{"n_layer": 8, "n_experts": 32, "d_expert": 256, "d_shared_expert": 0, "activation": "geglu", "moe_layers": [0, 1, 2, 3, 4, 5, 6, 7], "normalize_top_k": false, "scale_expert_input": true, "vocab_size": 9692, "norm": "rmsnorm", "tie_embeddings": false, "lr": 0.000308, "batch_tokens": [16384, 32768, 49152], "seq_len": 512}
Below are experts of layer 5 (counted from 0) of a mixture-of-experts language model. Rows are named router (the router's row for the expert), gate (a neuron's input weights, with its number), up (a neuron's input weights, with its number), down (a neuron's output weights, with its number) and show model dimensions 0-191. Each number is 50 + 12 x the weight over its row's rms, rounded and kept within 0 to 99.
Before each expert's rows: a language model's description of what the expert responds to; "comes before" lists some tokens at least twice as common just after its tokens as in all text. This comes from a sample of Wikipedia text that the model never trained on. Tokens count by the router's weight.

# expert 31
Description: Sentence-final periods. Full stops and closing quotes or brackets ending sentences, often fused with word endings, such as season., ings., ".
comes before: "\n\n", " The", " He", " In ", " In", " It"
router:55 48 53 66 30 27 51 47 49 46 68 74 51 50 29 43 34 32 48 53 55 39 37 62 42 65 29 66 41 65 49 59 47 32 57 52 28 66 41 51 56 55 57 48 50 45 35 53 43 25 56 55 51 46 19 57 37 56 52 61 48 77 47 37 28 44 37 55 31 56 59 49 53 30 31 37 50 67 45 66 55 60 46 33 44 71 47 67 56 49 41 36 60 50 55 45 42 56 38 64 43 61 65 53 33 45 69 63 45 77 55 45 56 46 37 52 73 45 54 56 53 65 45 17 44 66 34 52 48 45 41 54 31 58 35 24 46 63 52 63 43 57 46 69 49 53 58 68 38 57 43 44 49 62 43 41 46 52 51 66 31 49 53 69 51 51 39 55 42 76 50 31 64 37 31 63 58 69 47 45 52 59 47 52 41 52 65 51 72 51 75 49
gate1:52 48 55 58 37 49 38 48 55 43 31 53 29 43 65 37 53 50 56 18 55 43 61 75 48 63 57 51 47 77 59 36 62 39 52 46 49 58 50 49 38 44 39 37 70 53 56 47 49 57 27 44 71 34 47 42 52 24 46 35 46 56 54 74 65 55 52 66 51 72 47 38 29 53 46 69 61 48 38 87 63 40 59 60 51 50 68 56 56 54 45 31 61 44 52 44 63 64 39 45 57 52 52 47 60 43 45 52 53 33 57 62 51 61 60 62 44 58 63 38 42 51 41 54 60 28 60 19 45 56 84 56 41 63 43 63 30 61 45 35 30 50 72 59 32 44 69 52 26 59 54 35 42 57 28 48 59 64 41 44 55 40 50 52 36 55 39 67 27 47 78 71 56 47 50 58 38 55 45 46 52 39 54 45 61 55 51 55 46 57 35 38
up1:47 34 41 46 44 40 67 58 42 43 33 70 42 64 57 41 37 72 32 48 54 70 49 50 85 35 57 62 61 63 30 43 48 33 44 56 52 69 57 50 46 44 56 62 66 45 50 44 51 48 25 38 56 42 51 49 39 31 37 45 38 57 29 66 53 50 25 50 45 55 53 37 58 50 48 64 34 43 55 86 68 44 71 41 28 59 45 41 59 69 85 40 46 33 32 49 72 46 63 45 61 45 54 48 50 55 36 62 32 21 60 60 66 42 63 65 51 66 70 53 51 43 37 40 46 61 54 27 42 56 73 32 58 52 52 60 31 58 51 56 42 36 57 59 39 62 47 45 44 51 55 57 47 67 33 61 58 59 39 53 48 39 30 57 36 65 44 74 42 51 64 52 64 63 41 60 53 46 50 44 49 50 55 42 58 60 53 51 57 38 46 46
down1:58 37 49 45 44 60 42 66 21 65 60 59 53 50 53 47 47 45 35 47 32 52 59 59 46 43 47 73 76 34 54 40 52 44 51 69 43 36 71 36 35 37 22 65 40 51 41 45 44 36 68 30 67 26 56 40 48 55 40 48 37 58 68 50 56 46 52 64 43 56 59 36 54 68 57 37 37 55 45 79 45 61 48 41 44 39 37 35 41 48 45 56 34 52 65 40 59 50 64 69 54 44 70 69 49 33 51 70 41 33 49 64 61 61 53 39 64 53 54 64 74 51 59 49 59 53 55 28 57 37 53 39 43 42 43 72 45 53 30 63 61 49 61 48 63 32 45 49 39 58 66 35 45 33 34 55 26 46 23 50 73 46 41 42 65 43 69 58 60 46 56 59 71 65 56 57 46 48 59 44 56 40 54 29 53 47 48 53 56 59 50 84

# expert 7
Description: Table and heading markup. Wikipedia markup tokens, mainly table cell pipes ending rows, |---| separator lines, and closing == or === of section headings.
comes before: "\n", "\n\n", " |", "  -", " ·", "ription"
router:55 59 48 51 23 38 56 48 51 50 44 65 34 62 28 53 28 33 66 70 71 53 35 57 44 64 47 74 41 71 55 54 47 39 47 55 24 50 41 56 69 66 63 53 65 60 47 53 54 34 48 51 49 41 30 49 39 60 43 55 53 68 40 47 37 54 50 44 44 60 53 46 43 40 39 40 51 49 47 30 70 53 53 41 44 59 25 68 48 40 45 36 58 52 45 37 55 71 32 71 31 48 69 41 50 21 64 53 58 68 67 55 42 50 39 40 63 41 38 36 42 57 37 22 51 66 29 33 47 43 45 35 50 63 35 32 41 40 43 57 42 78 31 82 49 65 52 50 45 54 43 44 51 57 64 57 36 55 48 57 48 34 47 56 47 54 50 59 43 60 53 20 52 42 44 58 64 45 35 49 42 56 49 64 61 59 63 59 57 33 66 71
gate2:25 61 60 45 34 89 53 40 79 37 57 57 59 45 49 58 41 59 37 69 61 39 49 54 48 26 44 49 71 66 55 36 54 48 60 38 49 57 45 52 49 53 26 43 50 61 47 54 71 66 70 81 36 35 58 53 48 51 35 52 52 35 46 50 58 41 33 39 47 61 46 30 65 40 78 31 55 51 31 46 40 67 30 65 39 48 43 50 36 59 74 48 51 66 31 56 48 37 45 45 49 71 47 46 45 56 53 47 36 32 40 43 52 56 75 44 53 58 75 52 46 32 46 52 51 41 56 52 57 68 38 38 29 52 45 58 48 55 54 51 41 45 57 75 56 55 50 40 51 65 56 46 62 50 32 40 52 32 46 50 58 34 52 51 54 49 65 58 62 49 27 47 61 68 58 38 47 57 48 65 42 57 32 41 26 33 75 58 39 56 61 52
up2:41 52 48 46 39 76 48 41 41 59 68 52 77 58 68 48 52 63 64 22 47 29 53 71 67 55 69 48 63 62 34 28 51 48 48 63 49 66 45 49 61 46 77 40 45 42 64 59 50 20 22 45 56 44 34 69 47 54 50 61 40 63 45 63 34 52 31 61 61 40 35 59 44 69 63 45 68 49 50 44 53 41 27 62 61 38 38 51 45 50 44 35 50 59 41 47 59 54 63 57 53 58 47 56 54 48 42 64 55 70 60 49 52 64 75 55 39 56 40 51 54 40 50 51 34 47 49 37 71 52 39 50 54 39 57 53 55 69 59 44 50 61 44 28 66 36 57 52 45 38 35 47 47 54 36 80 29 53 53 50 65 69 83 54 45 64 44 58 55 72 56 56 40 58 43 46 65 49 56 39 24 42 64 54 51 59 39 60 57 77 40 54
down2:43 56 49 47 37 36 53 25 73 36 55 50 39 47 43 36 37 49 55 61 29 49 58 32 63 59 33 40 74 37 39 31 45 62 40 59 30 52 51 47 61 43 51 60 42 40 44 62 49 49 33 48 62 52 56 49 61 46 37 63 38 54 29 46 58 58 38 60 34 74 36 48 36 42 64 52 52 61 49 49 32 56 67 51 33 49 25 37 36 69 24 56 44 73 40 38 65 67 57 54 47 55 44 51 63 34 16 59 32 65 62 69 42 48 65 38 34 39 61 27 51 40 44 42 54 51 45 28 61 58 50 53 58 72 76 44 48 37 58 60 58 37 54 64 49 49 53 54 50 67 54 61 47 37 55 53 33 54 54 44 35 46 41 52 56 39 62 39 44 43 53 36 55 69 55 81 33 47 39 35 50 66 67 53 51 55 54 49 75 33 65 36

# expert 17
Description: Abstract noun endings. Abstract nouns and noun suffixes completing words in running prose, such as attention, development, organization, -ation, -ments, -ings.
comes before: ".", " of", " and", " to", ",", " in"
router:48 62 66 59 42 41 52 50 70 42 38 67 61 51 46 47 50 38 52 59 57 56 45 81 43 79 44 59 34 68 69 60 65 48 39 76 34 36 64 55 66 66 60 34 54 41 56 50 58 41 34 49 45 52 26 44 33 78 54 56 48 81 49 57 64 43 56 57 44 51 44 64 62 69 33 50 46 51 68 62 56 44 31 51 45 56 48 60 50 46 29 48 66 48 35 29 52 49 43 68 45 61 59 39 22 46 56 42 49 56 47 56 40 37 52 71 67 41 56 18 48 43 56 29 59 51 49 26 54 59 54 42 56 53 45 32 54 55 63 43 37 52 39 68 55 69 71 64 33 46 53 45 67 67 33 54 54 50 44 55 49 51 57 42 56 49 43 49 40 41 60 33 60 40 35 50 47 65 54 71 59 62 34 68 55 72 44 40 70 45 60 57
gate12:37 41 60 43 41 63 40 53 59 78 60 73 45 53 48 29 35 57 46 36 41 59 42 54 44 28 48 41 49 57 51 29 53 58 51 35 60 44 49 48 77 43 63 50 46 49 33 17 58 17 68 71 69 46 49 50 56 55 31 49 57 36 45 61 50 48 63 41 43 41 51 33 47 35 53 56 76 49 55 26 57 52 56 44 39 54 54 54 55 67 47 57 39 59 44 46 46 51 39 66 42 44 59 46 71 43 29 29 29 58 41 76 65 32 67 53 39 42 37 41 31 40 33 48 44 46 56 38 39 47 53 58 43 66 50 55 36 40 63 51 57 48 64 82 62 54 45 82 62 47 39 37 62 41 57 51 45 53 50 49 32 69 45 40 63 52 38 35 46 60 78 33 56 46 60 64 56 34 45 34 51 40 54 53 45 71 41 46 39 55 43 43
up12:56 58 38 63 58 33 59 68 36 40 52 42 60 38 42 55 54 57 61 47 69 38 53 29 62 51 39 60 39 61 60 53 56 59 35 49 55 54 34 53 34 41 40 55 50 54 70 68 46 67 51 54 15 53 76 39 55 49 74 50 49 61 71 44 55 51 44 50 56 46 60 51 51 64 41 68 34 61 44 70 34 56 54 66 51 47 53 46 43 28 48 47 53 34 49 52 62 51 51 37 53 60 83 53 32 48 70 62 52 46 46 42 29 70 40 60 44 64 37 42 74 81 59 34 50 33 54 59 51 50 60 37 58 52 59 57 62 72 27 48 52 56 47 59 22 47 47 32 60 65 53 64 54 57 40 27 41 49 39 48 55 37 56 53 33 52 58 64 44 36 44 87 46 50 65 24 55 54 48 77 39 50 52 60 51 48 56 59 52 66 43 60
down12:52 47 27 67 54 35 55 41 26 31 55 48 53 65 41 67 60 48 62 65 67 52 47 45 46 56 53 68 46 43 69 50 50 26 35 61 51 47 42 30 35 47 55 60 68 46 56 51 51 65 54 49 49 49 56 43 51 52 66 43 47 52 35 58 32 47 36 56 61 49 72 45 49 61 63 53 36 53 70 60 49 56 55 63 42 57 59 57 56 46 49 53 57 41 56 58 49 54 53 31 68 55 59 48 43 53 65 64 60 43 45 19 48 61 52 59 45 53 63 60 48 55 69 43 35 53 56 68 54 52 37 72 49 25 29 65 46 58 49 68 30 88 45 46 43 47 43 35 38 73 61 70 56 48 46 52 30 59 22 65 49 32 35 52 33 64 53 52 53 51 35 51 45 64 39 31 58 41 30 91 47 38 35 56 55 26 71 46 39 59 60 61

# expert 3
Description: Numeric values. Multi-digit numbers and digit pieces in tables, statistics and lists, such as populations, areas, percentages, scores, track numbers.
comes before: ".", " | ", "–", ",", " |", ", "
router:50 54 55 63 37 31 41 64 54 48 55 57 53 49 46 55 47 32 47 59 48 42 64 47 35 71 47 42 34 50 72 44 37 52 45 49 17 47 43 47 48 67 62 57 44 44 44 80 44 49 52 49 50 44 35 29 56 58 36 54 62 88 54 46 49 55 36 62 44 53 65 60 53 54 63 50 46 53 56 46 58 55 43 30 54 69 32 53 41 50 44 43 59 40 55 48 39 47 55 57 37 62 48 49 25 31 43 49 45 54 49 69 28 31 31 52 68 61 68 70 63 66 53 40 50 52 39 40 31 41 50 46 59 46 05 27 46 55 66 53 62 63 51 66 43 43 54 67 40 45 50 28 50 66 42 69 42 58 52 60 56 68 46 67 50 43 56 41 40 56 43 45 52 45 30 47 28 68 64 65 48 55 38 69 56 57 60 71 80 54 65 60
gate3:43 58 48 50 47 50 86 43 33 47 65 47 65 51 75 43 43 50 24 43 45 46 56 53 28 41 39 45 35 33 57 66 52 39 63 52 44 65 59 52 50 63 40 55 50 52 54 56 65 43 45 48 43 45 36 47 29 73 41 52 63 34 62 59 17 48 36 32 50 38 56 44 37 54 68 49 45 43 61 59 47 54 51 58 49 40 70 51 46 42 51 48 49 29 50 48 52 58 43 38 54 35 59 67 46 47 36 62 56 55 31 53 35 57 44 53 40 59 76 25 56 46 28 15 61 25 63 59 56 41 55 26 43 50 46 31 57 51 67 72 65 34 44 33 41 65 79 49 47 63 52 56 51 23 56 60 43 37 41 64 70 47 52 39 44 37 63 50 47 41 63 63 47 33 57 33 72 69 44 57 59 38 38 53 56 45 55 32 51 59 46 48
up3:44 40 64 39 53 43 35 58 46 76 46 44 59 49 56 58 37 52 62 57 51 31 42 47 54 73 48 41 68 58 36 38 61 41 72 53 67 41 49 39 52 54 36 39 57 51 67 78 48 66 52 73 56 52 79 51 71 53 45 26 52 56 38 27 33 69 51 48 48 42 45 30 52 32 57 44 54 46 43 69 42 26 31 52 62 23 46 48 44 23 41 19 47 57 59 68 46 38 31 43 46 51 53 60 46 38 48 35 80 38 43 49 53 36 72 44 49 30 55 73 40 36 61 56 51 59 45 43 55 55 32 41 42 56 50 48 50 43 33 29 32 41 60 55 43 51 50 38 59 53 56 52 45 44 53 45 52 39 51 63 63 52 38 60 69 46 65 41 79 70 45 42 48 48 74 63 52 40 61 50 66 54 61 64 56 55 33 58 47 51 40 40
down3:53 77 49 67 54 49 29 69 55 60 28 42 62 58 41 59 50 51 58 63 34 36 53 46 49 73 68 45 55 32 51 28 62 43 47 67 55 62 57 46 58 56 39 50 47 38 56 60 49 57 29 66 47 61 60 44 50 32 62 35 38 63 43 57 42 43 54 44 48 52 56 51 38 35 57 61 60 51 70 65 47 27 32 46 64 45 44 69 39 68 63 53 42 53 61 64 34 51 66 23 61 52 65 63 26 61 36 44 63 54 26 61 51 55 69 45 40 54 54 37 43 74 52 67 57 32 37 55 58 56 33 42 50 37 53 56 38 69 54 52 55 58 53 61 31 61 60 36 33 33 57 50 55 57 40 57 69 74 45 34 58 50 50 51 49 59 64 38 55 22 38 51 39 47 34 27 61 56 30 46 16 45 42 53 71 50 44 58 39 58 48 58